config.yaml
routed_scale: 2.5
balance_loss: 0.000382
balance_bias: true
Below are experts of layer 10 (counted from 0) of a mixture-of-experts language model. Rows are named up (a neuron's input weights, with its number) and show model dimensions 0-31. Each number is 500 + 50 x the weight over its row's rms, rounded and kept within 0 to 999. Numbers have three digits each.
Before each expert's rows: a language model's description of what the expert responds to. This comes from a sample of Wikipedia text that the model never trained on.

# expert 10
It responds to: Digits, punctuation and symbols inside coordinates, ISBNs, climate tables and score lists, such as °, ′, |, hyphens and ISBN digit groups.
up0:456483507485449516525438459507501448474514440451556544429525423526513558535567542512479455485497
up1:541495465492494519452485529497388494546490450456522433519549463513538544425488469518430477445528
up2:458481505512450529459471479577590523470507552465540472436455613474515538516613478487547497511429
up3:538531471558548413556491450506435469491524512482495441540461527505507508515559492466493455545433
up4:527476463464532523499662544508488475507458524526502466487455644469544580515507537536540536602516
up5:533522592513503510512492464519495387418486515473472510531529471495463598483490542439539485440494
up6:462484457525403484500542557530563501538503544415537422530476541522513573547587502475386552471490
up7:513399465480462422528484572525415589623416494511535572478445501352509436536562591521480476537497
up8:453449487563556535556506495381449496482517498463560466506434488415502530557496518505482522565551
up9:453465477529449512517578585527581517593500527397572539436434502458525609580618437468389562505523
up10:562488448451425502501480446452443397449416495492558504481461530491471565537504497525503476529567
up11:471422499535604502531489455529521511541520606479547471442511386477494505511495573509478574535433
up12:532502492523503575452540439521568512580440546459430440447505505549520400501521423483536542416467
up13:487491505537507517586513577609356515549459570464651554447456480408472514483577498536494547522524
up14:513540384465446468523503451455476474415503360445538552441375476489553451457570518503524601499513
up15:496530468570402475496580457518577615464471416466479549460512482515482428490497513501563629426503
up16:461483515614515529542385420616468502444548468450511446547553446549502529494621489494460510461529
up17:538537500519440495565499432496499517495438480422543502530496514473446557552523547461593387459473
up18:593534496520543401465487507500621466470418567495450503484534502481451487441525466493473497524468
up19:440514560521496503565516665504523478436499497442584519529442529552458568512556487398424506462513
up20:465454509540645556520507533472450542423396575510444561533511509470510505502498461540624545439514
up21:450466495501467497542573551577523478575485416438471482449464568538495643529522537447534500539468
up22:447428573540397461459555446473531550461472468427513519423525474476498469519589591566492507535544
up23:485476517541589577582438543513509521409449503474612454464430444412444469569587489492574432450497
up24:449523538565527522533547461574559507422457538485551487554532525448492521549403486418481617477502
up25:390492529480472496647461561477510568504493489403571537495481529576512556442489449558487577488449
up26:476571444514578467573460497474439485501459563491501547536547506467529505501501519477519482596513
up27:490499494579399563530470464554425476512521479508479546443560497533469484444502535513513537438466
up28:509535581557479517520449498607551443486542420447544386464454522512490493553438409360485550484483
up29:526515498484437460488469517545403539498561485498602545476468430512414478480546492504458529540449
up30:553498435520480553541476592494487562526494482519414567541446566532391518441616345471513444541588
up31:507419500464467451501516537503574471500499545524527425474507594427489488432510438430501592471512
up32:455484433490492415517499506552557501534469455458505545544410644526551546471555500544421483504552
up33:449485550546452523519448532556515504514568546349507487524475467556514621488550512492451494480542
up34:569553571587523471527501473576476424491501458468482491493563564549461580571511577504538527588516
up35:522493488452547552513480506455505553556451501529424530430467509574524505441469554489629531528478
up36:547522493508436414475530451463568379395480452570574500414464546396489434538556520425438567497518
up37:507501496507500479599442477489557517538545549549426525417463442494519504431489508532592485523517
up38:469469471410460447433554539496595503476508588491523529456449524481423516550483574519465553495420
up39:448405552553526567486525544563482545453528499510496466467536518521480512542535487483544537469504
up40:504538487499459513624443497461499518399525506453524581546503540510455573496524496424478512465505
up41:455564509477439555566474517479428508522540461494504500495578517449484504512417511490469527451512
up42:482472526571519596481458514559491507478591435516490502536559644599526530568500485537466510528553
up43:605525505553438527477613469501465507436525541522503492493544450507522459497478536587465375525501
up44:481487460533476464468486519521402494485499475555487575510410534518474410467608517503468416564620
up45:430478447494540541494567563476556551571525594501468476494476557498540502565522436509524472484541
up46:555452511505568516561552526564487534482461496546482481439547533469393489515590532481525483505525
up47:484451534526585415479496514560445479590520503478489458488541447486562472546510548544522524466499

# expert 14
It responds to: The article a (also another, This) and the verb is/are opening a predicate or object, as in played a role, is a village.
up0:480412497559469531509482506524434523510468533508485521500423439431527550485425449422437493538493
up1:473370485452451498500461504560440531547511536499488575599461531534487582473435517428498601520495
up2:482457462494423590490504533535452579431416522459516573498496500475451460481583479449486496505462
up3:503541464548603545596609460461514498560456540481570500494436462445428511625471477400535448392496
up4:402438510470538530459488479456490578489496542414445535522482503519531480604455422493497441467492
up5:465528591498562451553492509477477451542486491439504527516542597550507533459460554464389548490552
up6:469523533494600401380535436419510541460502485482494528481496535463438530451505463566507510437604
up7:568471459522466440446481498406437411544512465552553472454466497414546500522539468409542555542455
up8:555471492523457512422585521414493490444526507490513497392491511465472481472515461540587490501535
up9:526509484524438598476483516540525461561510495423538533441497506414434560473525415530542543445434
up10:507431530487449515459521561492467553498462546432531467456428527408511522492508494395496494518413
up11:588413517469540423502570470459552529516509539439492452410487483539454492526517464562566510494521
up12:515512528459612489455594491444495507570552553530600469437385472480468484451548465497530449562446
up13:473495553490519428404579480536500567530524469371542511490558542498528509484501386477512570413535
up14:403492526372496539502531480538562432562481577481502469459515508579398537481478538461456515446453
up15:486442551496493465427540522427497437496479458579534472480432483479432525508552462412519562464464
up16:543520412465544462453448460446497501454502523582492529495394479637423442478474483432504582452530
up17:460514467525518436475587439486540548522524530434457483475596483483506495560475413606481478550496
up18:499536598491521557521521508539577534532573458541559411359436584463499405556537463517475428531486
up19:475498541537507419519461514391534628389514518658567616519460511476494487551504474396544535558514
up20:514493477527565464517474451523552454530464528527454495542443495537437509571554395483456588434568
up21:445498436552510490489518431552601508468434479523485496545470482475532573532581498559645482536509
up22:451475497498383433523493509457542372486528441506514328395432471487468503525534452517502539515599
up23:580506513413504506576530417558543554496441567495502438458566532561521558454485440408380498486519
up24:540495460486441487436364597406455488544485447523441572466408497534439481494512553483551561422514
up25:415431552431506480436497473599518532494561544442417427587518428558531531520427489449478589466455
up26:418460524425501371481531444465460435508475516498454462448558539536452580484435505442508461443466
up27:512447469482613459443573482588503636480498502517473536581516519471565476546547450451530491481558
up28:451523490596453483448631508451476529616455466479483478505489427504512451554572434423569512456585
up29:552488527462480543647560482533463514515525453420518438420579529409486602566520504487487484489427
up30:492470416520440528479449541487529440532464472385486484453504419491447500488563456474538534554438
up31:353443488592472529452559506493572522477549505555477603557482472535399513415515473476456491466490
up32:526485496567578590455626491520436541555455523455524566504449508503435506547479428581514484528410
up33:556382534416550453543551487587483502494438512470517405478468550440478491555565376405482480451509
up34:434476534417518487464482548516514508508478545441561408449450555406455555474387448485514503508491
up35:458532521565480537444490481492510493596589515453524454526546478527483475569532457451528479442572
up36:453539507553437539478502501463496535617558562476453594438529453452590472492485449619570491497384
up37:451419521528490520502485473427574506488543556448543477428548463447473597453492554378441449482501
up38:459595505478437432576553473448507528552457547606583455445453506529365540549545443522459524463490
up39:490494497527537469454465523508552353565550470460551433469461553483587450506554470561513548581542
up40:513437507465531479541504536531418403538557447563580470531493494481491580511535526390581463512499
up41:479529484533550501438504509432447520445479465485497545514512565470533444364465518520467555536469
up42:469435560550453454485548475476459517550537536430575543453459437487473513521556462473380496413507
up43:402512551492467477463515508389528424497527418446499509445544458520429543500507532473497430447457
up44:490524549565452485455492423414484491502545490534465520452424471416477575566529547570580485500562
up45:494500498424471598466510556492540552487558569464437423443480424444524582490511484440550498464391
up46:479547460488434469587489490439544435558546535521526483460465474481427498576550567462562358411538
up47:500549504427475589486496561494540531485475533409457487440469546488503532474494431556526459536565

# expert 41
It responds to: First three digits of years after in, commas, parentheses or Recorded labels, such as 201, 199, 202; also decimal points in table numbers.
up0:453509590509517464450523460425488431435513510478524505494468472489550505474435471547537536525511
up1:494512589527538545501531562396457548455416454489510501455435467400585525444535542460519403456500
up2:557458366479563567480515437506488483526565455493546525521533500565362391510539499460536493506487
up3:439507428495433518520450468528430482465458456412614552519579512511452530592544524520496500548444
up4:473498484474487472451475603399557502428436497472583511420438509549492618417404562519639508550450
up5:469539521507473486461445488401523495529423465558465540500502535521512566492451500500539474471485
up6:560532459508506543533576459518460534510455498539506469533468531565440542492488564462583399472469
up7:465532506518486468450579483465529438478499450465491528520577577525525481551510494536509563612452
up8:465493538540556485498511496498480605482522596496433478510506570524454569484467457439460462367478
up9:574542459477462517505576529469502570508399515492542476532451479468498495491508421428491552463580
up10:524478453553488498499479510510432559557458500554642564494469498610485454453481549455501547459423
up11:457515501402442493463506428386466530500403519474559452563485509592459469505510449546591478476464
up12:519499542503481568466521366521506523506548531457454553474491553559511499585326538486530565509575
up13:488524453522478437536566544442475500508534469402546530543452412477475481515539359522641584474526
up14:493442463622468428494445529538502530596506496472529471489480515532569484405430448473466576404496
up15:496575430455517480527442510536511575437468527521555505427500592470433500621463515551521387463408
up16:505396495538517499387473443581526508523468414449343441540520459548421602473521526506588460437568
up17:569511467504563533514477481432451470477522446517461558513493540548395516504566483420532505508511
up18:516558553503531494389420499491459514464427479582605384532549507514446507438445466483479519493541
up19:538471490433600539549584550416480619407504564545537495470478539527454523466443460425523492603522
up20:509541471598435445456502553511504540504539574507570501507545507563416445525438509478526538418523
up21:465475463480561483569513527487448503528382525479574476527596507610442501462477551489477545494428
up22:504418547421514462514559480524594522471464479495542445495545448557460488530527478549534495511453
up23:514506527494404501441459519471531513505567524446574493428547577529520598488438494460494525468518
up24:469593574494463535490462507540532516526390504453524530448413511501634482404405477561397490444440
up25:543561470417542565463496409544463474519515457483396463493467495492454479638509501575482464514567
up26:555495468532493494562559508555507548545569511513546479474506549528395419573392511571465493516496
up27:472608493507579613511563561528488425553511462440592494477459534497440473484495546429448366476470
up28:576542490464466475472525505477532492550516496513580541434539493379537490488537481349459554451521
up29:529459515483449498513553544575503530417435595570610426491487436541422519602502419577537537486507
up30:505505463473443530553455600481514525472468508521643500417488486530512465484441473489530476523507
up31:477520541473502548600525511406489547433453520545520599504432475535570480480544573467554457443496
up32:446515563401406591554504520374518467501484421487496478473464582557528569467468584552526499479478
up33:522528490496506523494563560570545552473519460545604525544538570481507570494415488485523423427522
up34:533536557500494589532567468545432554501442465485563521536520534505587503527477414456441490501520
up35:551470436486503477602591496421425541503537579461513446447531472602387525524495488457522637583545
up36:501469439534515523612487486456560412521496497465537462484592448575356485500470529488507543487500
up37:558636538494583505544528629478513598526532514546474525458451520500449460523593408443459453473504
up38:494457478469513507538490536484572538517505412433431452491498497482526506398450478484559489395472
up39:465471487477430440519551503498589502484469492452459474446474461514518583468432466500644464558520
up40:460470506549418517515572438464386459562533441490497532602517453416482472543596556589524490487532
up41:528529469456418473505596564476438465463513522481553521532504516519404557549510499479451496415489
up42:473442440545506518524456524486538506412542538532582501488523539471434521527537450448496493537491
up43:596536476580570392562414540516569460513471426476572585418446445484503514539427550549543572545489
up44:472483504538439396379547428452470529468517520480472474478496441519478473450481423577573528491412
up45:471501512466516506547448527408464530395491532403504518487447516597554490511495520510449507461490
up46:467439503502549618502481528545446548494465451477569536569506459559441557491542485448573567556467
up47:470465522458439418497549520479436559495538458473603591458428585497491583468468512474581543576436

# expert 28
It responds to: Short fragments inside or opening words and place names, often before -le or -en, such as vehic(le), hand(le), Sing(le), gard(en), circ(a).
up0:438422471524464535517481557417484557585552558427448548544481580423374573526439490597497509544518
up1:545510511554447482462495495512518481401439517499488449459526490568510566503478497452506533535523
up2:450435458409546460453559484497491442411550527503570506528441487540489477538557567478491482426572
up3:543621487435449512506503475573445411538561581510509507497569561465438525554511486572587508424473
up4:505485502461540543593526515499524601494403449509532464532449607466485527520481478495519491509455
up5:544498535443469374436505528488487521457431596519551466481488551565517496462477496560497600575552
up6:451494452521521550472486529500427502606417437469473567456525523527521494458528458497448582496500
up7:493446380474372590433566482549438523474423500586499529471365504503612543474456585520444569461531
up8:480511529464532473483515481508530450552598548530553483444590613459521516478426520537533483571468
up9:485530515478541447388460505436507443493440482408478542461463601503552498502567492411537475513488
up10:537467506547499425462422478577371539440542472448465599432455487480495429485440498528409522555562
up11:428516440458414454532470394512467548442613465525494481405460437452413582517529499567457544550569
up12:449441497495438554400533516464501586528528522437480563423533537492565532469488491506534426506489
up13:507527549586479474564585581496579483491536431508525504511443524394480576441498458486422497535481
up14:407497519424519441465630463500481496564516497501505512505491480485474500498509458537428566559511
up15:504471474534518518508617495585512517448488423518414533554472431536529527460404574538443514542422
up16:512545463513504450451432541446447510537442466488522541448418610449523411495580461580430501508576
up17:449476468535486504454457517552361527540535503422487525501543485446417502538479494484468499519471
up18:465571576519447539552444513551525452568527584442509474486434482431438513510496484471485442459572
up19:512554479512638525490584430523526387571567500480523511499526551485490551450511446448502523446454
up20:468458523563455539537487435516491567576487522444420488458466488457424554464513480537479485476413
up21:464550555559518411549687629577563478510517419502509537455440502474543513511398514536386575526476
up22:428526574566485457449483583527577545589470480499525497458461603407474549430550383498491478518464
up23:494532476540586456537463553505497584481449558520452440428480573501482533475572477578596489494423
up24:436564469583505503542403535497525548611534513444508456530443526480520516559443566538423543475504
up25:481572473542569460467477532471493519504539597427433416461469539455442519405512440464616522491517
up26:509429466465436628479568503421477523523504528411502600483475482491481491486491438530408516499479
up27:493537488477445393485504487443408597527537577459464483533465512396525542437506474491500469525516
up28:466471460388493513457563458484460551489510484443502379410470507455595551550440538453459391515464
up29:526474457453527476403448504499438520428503534534477464416537496476398517469431486569572511510455
up30:419578441628527546498517502554465596480542476540480381422492594527469502495475456547579490450527
up31:565535473520450449404457504519594442484503507433446492531431452415461520469508453484387486501465
up32:483532543504421520473394502526510545570539505527412521424502530481375456506452494582544536555506
up33:467473539489509451595512417441514461457490500525518592463521565410512573490438499441442507546460
up34:469529552483474482498455503461505425521546503604392469456516486507508457459463472413410490563525
up35:487387443565491466500507549491491529540523504554513461563385468472445491520558501409480525478455
up36:487491516492494470480471572521544428478457467412499531479459522482500532549470568506609483457493
up37:507497517406418375503531512470584546593451539534439486494467550429532563526450541545515511450382
up38:499413520593523470539521595435570597608508584459516593522500451440453545561503469510452526517497
up39:486538420535484566514499484463475445448461504431436397522456593477492506541552545438475496456433
up40:405418434532589409470570518431547506526602450528588490426395523439520532495509481538527506496476
up41:496519504557572456567545522537413427483445505508488435485453562458470608479544489458444419470513
up42:519480522563456540496582433506514486461541521486558466533375561495451491444532478450479513440535
up43:462489567478486505554610458455560580503513479568532489556559560553521461400467448492423556425429
up44:444546504494537406529491524561531531467558544487509480415529494434506580485472580509534419545458
up45:495482537435524574444604480516457485543465476498425493456421440481521544460505398480515507542456
up46:489511521512452464486493521544531554565492492454596576540409465450443471556492557536456586466390
up47:386477454450477504471469493465515504556541487532525537487531526497527391423489520627507503518489

# expert 35
It responds to: Forms of be and become after a subject, like was, is, been, became; also the in epithets such as Ivan the Terrible.
up0:414530429529502463543622526589462453449549548468531561495473572478411504482508536458416615560539
up1:490607542498511416494503499550457598501490457493567504444451504431463505507543570495509556524486
up2:505539534554539574517538553568547571592459501551537493560540527460495469541498506570468545463495
up3:523560545482488501450399515597469504476478530496419494458523407424464406516455506490544566574499
up4:553554496553544424486548477524462556526532443504550520563423547511480540411518515478532601517440
up5:424598593427573489521503509484406439512525502464475491557508592502447455486543511488564542468463
up6:500474530516489509554561526456596434593548520504552481568496471509549578582588529499537527444553
up7:577459647514578581471560548465484547527470544475523509468463543492636396461492468491522454585464
up8:478491601484486450474571497550524551522521496399510489468558563494492481519439419498558533413513
up9:439496530460495508536530487553594491499422457429584455492629466566476391600520531540502422552486
up10:523504518431581449495565477498525474547544486524440520399514483462521503472446487443476435454482
up11:488481466602474472477488529487503537432475543461485501568504438468486441435529505504411574534538
up12:484528503519421478476474543578469484437460534501498577587434497492545475378527482543477561439516
up13:526496609543530467634526472493503495547486483506499546465488462466454513445651495480465541475503
up14:484502556511461517563441531474477550588432531505453521418433483512449501469497463486450510481422
up15:526477467565469392493366495525498530467522493554527572514438485470551444492460427481486622538487
up16:464509565478525517491593513438540416494500500397392472552511548514546465457559462574427492475492
up17:531515506449558479424570450556497465443517523378492486554515502498517445545467421442563525489454
up18:465464553503506595498462547631522426501471399481564519484455569522507544467519459569559476505465
up19:555460566486483520473359451467537564486548453394471580447581527393511520460525432527522580496520
up20:459549512462472497516518483410557496490482440503437594398554504551557527490557618628491411502518
up21:534598529405449496486512560470475509493476493489467464454451476457451575541500420474532553472425
up22:495485466542445526598540560439559518447427572420456529402468485512541443471421454438391507462517
up23:451498553399436546580449482453507472429459527461439534450476511449492477530487519446491522492550
up24:492542502517397437443615528445568514502477455532475454544469526464499513513485412508548643475435
up25:539548451511500462433465518528531495481542532558552469466355532467527486462503444497515529523528
up26:508516446479425553462510558585497568539472433484483564526555555398410451482515463515453492557433
up27:517483428472395532451492440488491527393513568469484512577469507574409495562516500477447518480597
up28:602536416435557502397540444520484508552459513521506484529509531515489515520577541438505549511421
up29:491591526574481504525424466603456493547409501403499553466516467417454595530481531488471513465524
up30:462471588467554487438526545482420528471517498475424476523562570499513436493483527439507507557623
up31:543447426440499570496611527503429489536548529413433481502516437497527469468491551544452485492575
up32:492451585551589481559524483531491565479487563496488561548541620533500498425482476436489514544421
up33:409442455515529451533561466553501497465478505499533493563501471473446484481463519648457513519495
up34:518504499555458528558592540488549510530537543427449522493553586502458495553589452548520481520520
up35:483493533459533488499445443492453503578429428492453587428445460445483404627482440419518474479539
up36:549542614492421484450517470517575487538539535383536495452514519437444604431460536481561497506464
up37:491547561541514374490422441523469519462452486496537504518551404544409556570411533477492494507473
up38:442519527501551489505447576571489575556459487531502539576511534472545518465447541500486534545510
up39:580548488509450422482623456502524530433479421506551464521435545522444560535508424415508479528486
up40:466462520565595420518489513485559513464485481581498547501471524420456426552503524599526541526514
up41:559470574505469456519572573403502434471554495575519559505447572490439551475547502398521488501469
up42:530526505515520541506491427553492408644502421482489534472522524427462611520615441514483516373463
up43:502544596515454492543590522475621514458487488495493512470423476417569493453550520461469587532523
up44:550528454439443551494493499534498486482394468538441529403429468496477420494540546402514498508468
up45:452543464511454504444514522546502506514528477528595562502569491509502513498473389476454507523485
up46:443551497404488373387474570528490451484517487461472488477567508434552605461432506423488492460573
up47:479408574569469534497595498470504513472426544440468548511541502441573527489469501525454420480464

# expert 13
It responds to: First three digits of years after in, commas or dashes, e.g. 201(0), 199, 194(7); also decimal digits in coordinates.
up0:479428572438492472478565445508482602539486554476440521528392472526451490510484450427444413486462
up1:670539576475521469497596527560509556523486395437498561452485523496534450483446434448525528497577
up2:499563522476423554574554563365447517511445540487493489496513475480480495396559472559486475370438
up3:496583577462482470445433544480498411467423433444487571485465495482514512490382622468582457467456
up4:534489481468509537470546464478481458487501509458511518611496530536545586620458463421476491484469
up5:515425549475423560377560516459529473466406426462547508492480552519451487470484489495581502405507
up6:452524510506485543486509458436476460445527463567481459492424463519617534501457481458502551540483
up7:510523503544559559526579515515427470553591518547459526529464510585516499444481485482465507456569
up8:505571593397460431446415481540393476542478511506469571448460437523626500539438528529474528435414
up9:533538582435613517511460481579459525465519552547559557479534580580525552598511516477422548460543
up10:540511464492455486470573507495499506551500475480524543441510426536439445532485460464501499538541
up11:486626563500502553526550536517503474462491477451475576421533533469431540395489482487507454439455
up12:553518482358440482435575523421482491463529445437521517501524495491445492453451512511539515482503
up13:428628595512465495374479483513496424518450420471462524419456517569505502558426498512448517468482
up14:486519473446592445468530497436562554497476587525484423592443492543420518598530450473417452394488
up15:527408505499448499436482506503520487459528444475597459521581471527568495488520458507532522465485
up16:585616581530566530574528529489454415448479546466429550416503512526454454439598484474515548486583
up17:496435605546584558481519518479551598430504481493552506458463529470524487483459532452487346464551
up18:615449546538574447473568447522402447446554551431544508461497417459483462505496534560525562509584
up19:511539430480510560421508502541418539571534466505620544477575510578456404484513438492519550514590
up20:481517517444564521488460486494374498512499507561577532478496507556500546472551390516425548461474
up21:547390479469496489530498541474462494476499496466460433529544436504436472499492525499553428522514
up22:489454391537473538501506509458548496508490527556531389546607540504480468580531444472523499579584
up23:533489487488459468527602450563522508480468475465581497572535459499496494487522466602441522465436
up24:463467468474551490547530501526489452416494478531512423462489568569478513506495534369526377454484
up25:546490491542443476420570501495558502430498505472584562470394485499569463529430545490437502534533
up26:507529488453631505515529496478517549515464473458476489591464487424498504496413525557493537401519
up27:453541453442415518454513613440400498493467470466510490426388462520517436474523511478482461436569
up28:585496421526564478452542554486522445441602448453564501461463537552446530511453558490580438483508
up29:504447504447423411364469472479454467484415418463512525498531608513524551609370509461515516472524
up30:439600505491437496422527469494491431484420475444518402488550524529477438612523518531500466493437
up31:605452437498464421529502482491575479506477524525584545565456472552460449640486505549511495590531
up32:641601465582507594521563464450565400385577539534551543501562520451398499561548514530495519483525
up33:492574514427484523564562480444466466463523513443504543442507530590419488501490383480509472431474
up34:519491571470542537491408531475465538477524418515446450485465437415463473466503530450454393525538
up35:464537416457487516458534567422552513563502452519484461513447487501504457462431453458510518434455
up36:556491441470589442525564423513504514541440508512498530548394577494473424478419521464528506420574
up37:474507538559536473447462453468481421560543564511503401545491460483526452463571481423514460523511
up38:466563482449489504499493505450490538498492526462534487460375508576462471520465516502595427494516
up39:541600553499546498568565459534480577645395395463489550485449535433556565482407517480519526463483
up40:540506533537502543442460539568479482635430429537566561518559502562487455449497467550504561499512
up41:586546423409502448466469482469564491406463472419617520503499532507429544542429552500558521522534
up42:537485466384496510482535430660495540526521480475468544425465491530489513561461482502508427512588
up43:443499447457500516507352482482412441534436539517552527549544545547530492553535567516533509528486
up44:492541485432528453504435482512470497554506504499531555555434572571461477391488548435566487426556
up45:530504506540541485576496397564442559480497493504496481510542600499409563573500497381514368546469
up46:499417543557468404595546438481444613438624447467436393466448404440490461383475478563453564456508
up47:574537448567470513591441499478506518452512466525629488527609630529475469524482471428462513486545

# expert 18
It responds to: Field names and punctuation in species classification boxes, such as Genus, Phylum, Order, Class, Kingdom, and the colons after them.
up0:571472510495535457553475480504575392488539579504477534520563623486495502623520521489431486410526
up1:503459577543529513532520534469497431507509584494510518523481528467547476541494456418530550475582
up2:465519441444504412473473501465528396435543452476475516419559575497610482498529505407516591478475
up3:541430540465537506505395448472533590503458492546495546354427521528455541473546497551467472536569
up4:405482375538561485524457442476520456520404524534492549447472489515485466553448621554467515431521
up5:440512503491360427498479413548559464500504457482467375512388502522441484510474515588516595552413
up6:444541579419493514473559514511604463509471531593595362540534524437526541526454533449512430498613
up7:490512560500538522522526448537554525466459500495407487577429465457501509567571543547390505512479
up8:510510608537440497496530454569476544466454523547465556540451409497401487457484600438508465564492
up9:452467449536493420570495500534493491518464532430451498559515513536569422568490552458496496508516
up10:498524530486518429501558473537473484492458565492551449496453532554475447471503376559535513534538
up11:521522497565496454489553438516507452401493523492437488473514508517444510424438486576504534554464
up12:462543478492472491463478496493536505461430506499507532419550587488457462497545524483560497444538
up13:335550477525577450496422482527570512476638464561536492428596493465429491471493513496462600449444
up14:476494650506469441429561518501604427572447445579478464527605479537425501504448447485538478530533
up15:351381453478530573490509602489533491449553453519475466572579435519506450477454465516516459474451
up16:483528457536417416403519508471449410537596517465430494479428400451431469484497473453417525430588
up17:472423498509502480540484519487496450480593514527474481418499517460532500543588448461513516515514
up18:456438483508512494594497489482525372473471565486560586452437465423610528518511456421415558410405
up19:502527497431555446467497496495435501614496463448518488534511558491561434496527528472466526502532
up20:481559496513494551415545505488456443403504526525449490466555484526479529507476454501511548456519
up21:510457466487525424495394414474501425425502583580482445473560629464536555442454543558514503433376
up22:445524435535490523455436416514435554496375463537403532403427521488459512497463546512584465476439
up23:611447543475349473537478531526502483496407519504510537400465539480478455591440510473431531407527
up24:517486554551459524321575434496598514515423450462452480513512514496474556395409486613465465474483
up25:595481623450520491554532506493462525380591480503511558536506432580485503548444479538420537494384
up26:551505532515522471591455420501494412553555540447513517546488492479506518564525468455428498586541
up27:513459555477527533470370519542467536440502415503516587538622394446417471449530572531388511445535
up28:481515541493574457520372493515555514488441518495591547508530588485478533583402476489449459439585
up29:491450427446442557492424533454455554557517406516493522534495405494498466540539550524482560531526
up30:441520526435518526492504444538610488467543434509540430567541449460571528578443475394493487499479
up31:502469448490407542474554435614547447474473499471601504475560443452559468558541467528551558542514
up32:545540557617518455430479526611555552450495556526433473465472491578508514529521449546496512472457
up33:439483552541539488523544501472593483500429381431483511458516537532533463409534459629525520506490
up34:461482568475499512474506519506413504437548466506453474579492439422527398571489520449418559590450
up35:607389470386407475528495484497448373533538479512430469565480542513500501526476518527470501533540
up36:438489492534543462431467525547498455480475414483458499388534627531503520499414466442525384431454
up37:428534506609514543421456456511488456480337543613434568485492530475522471473512613494497492416488
up38:426478598520494426498444462500426415504472480488510486538480546474472458508447457486407447446551
up39:483402516520490456457513462427429509474396500493522506555541515426524464461440462590560506506508
up40:528512588475490584456463458458439573521426566490519562460481500497469436597575452484480495459504
up41:476572534481537505458491553484544472446556450481457514519550463524446418518495499556560445437586
up42:605464588427480553434456444508468426511491517437549483530589589439503554532516443472519519478475
up43:482504566458530508482432501508545521548417523515574534407547557392414466518471407500501451400537
up44:523559491571486501438504508478528441513522578536512525451598542446500477633476432506483505478615
up45:445525511406428442503442440433505546488503579543495540546442562506499441414447566477630492535509
up46:507478385553493478527374500455474504481511537490536485461479495477538576563544388655458495508506
up47:456440549453504507486433489430501466471525482601532458428524489518504439491595516470443459521424